Below are experts of layer 4 (counted from 0) of a mixture-of-experts language model. Rows are named router (the router's row for the expert) and show model dimensions 160-199. Each number is 128 + 32 x the weight over its row's rms, rounded and kept within 0 to 255. Numbers have three digits each.
Before each expert's rows: "comes after" lists some tokens at least twice as common just before its tokens as in all text; "raises" lists some tokens whose logits its average output raises strongly, later layers aside. This comes from a sample of Wikipedia text that the model never trained on. Tokens count by the router's weight.

# expert 18
comes after: " the", " a", " and", " The", " his", " \""
raises: ".", ",", "'", " of", " and", " the"
router:203172127120192201169103134127070149100146110147094120165137090140154125050106122136129170142126163194135093155157157123

# expert 11
comes after: "\n", "==", ".", " ==", "===", " ="
raises: "===", "==", "In", "-", "The", "As"
router:169155168193106125128060110097118132120134107117147178127112137136089099100174096153152124065096124167133111137153164175

# expert 17
comes after: "-", "==", "|", "===", " (", ":"
raises: " and", ",", " –", "."
router:192145160168155158163071083161090110067152129125126173123071081152148098113118131103152146095120153133107095102171133156

# expert 31
comes after: "\n", ")", " ", " 4", " 3", " 2"
raises: " ", " \"", " C", " S"
router:136110212196172151112096104073093076104150110121105144128108105084134093097163115129079164097120122135147166152151206150

# expert 28
comes after: " (", "-", " \"", ":", "|", ";"
raises: ".", "ed", "y", "n", "ly"
router:133136119148108196144108111073109138123222108165105087120114123136166078041141099135160162110143147164163110133179143145

# expert 1
comes after: " the", " a", " an", " The", "The", " its"
raises: " of", " to", " and", ",", " in", " on"
router:182089162211129157117115138134100092109157164137103146127104104154130109088100124103085157135128123107110105177201099160

# expert 27
comes after: ",", " to", " that", " not", " he", " which"
raises: " the", " a", " that", " it", " in", ","
router:114104140141133175144068171118063130117179135157094201144071060134082106071135105131107112078152105104084101139161146121

# expert 23
comes after: " the", " in", " United", " of", ",", " New"
raises: " ", " and", " to", ",", ".", " ("
router:114119116178146140136113098110064086100142103139088104095096076167127114082096116135152148145155155146143088119224112157

# expert 30
comes after: " to", " he", " and", " He", " who", " she"
raises: " the", " in", " a", " and", " to", " on"
router:129093123137161199154094154136073130049151092121084198142079111162106096060097117075086133109177159127134109122158136135

# expert 21
comes after: " |", ";", " 1", " 2", " 3", " 4"
raises: "am", "om", "ang", "ea"
router:140164155220156179155113154082105138098190119133091129117122066172114101078141105094150157108099136122139122128186143191

# expert 19
comes after: " was", " |", " is", " were", " be", " are"
raises: ",", ".", "s", " and", " |", " in"
router:124128132113179158130055166139120122080145132125143160113091055134097130068138115094117144143148140149127064126133169193

# expert 2
comes after: "\n", "-", "|", " ", " Candidate", " Party"
raises: " Date", " Score", " Country", " Total", " Other"
router:155147137202136185094103087106112068091146110141090163100118056128100094108119119097129121100128096127167121091205156134

# expert 15
comes after: " of", " the", " and", " a", " for", " their"
raises: ",", " and", ".", " on", " in", " to"
router:147076133162176164161107120129102106128149140151101156138121119127126124120110116110099129137164162155137091145137091164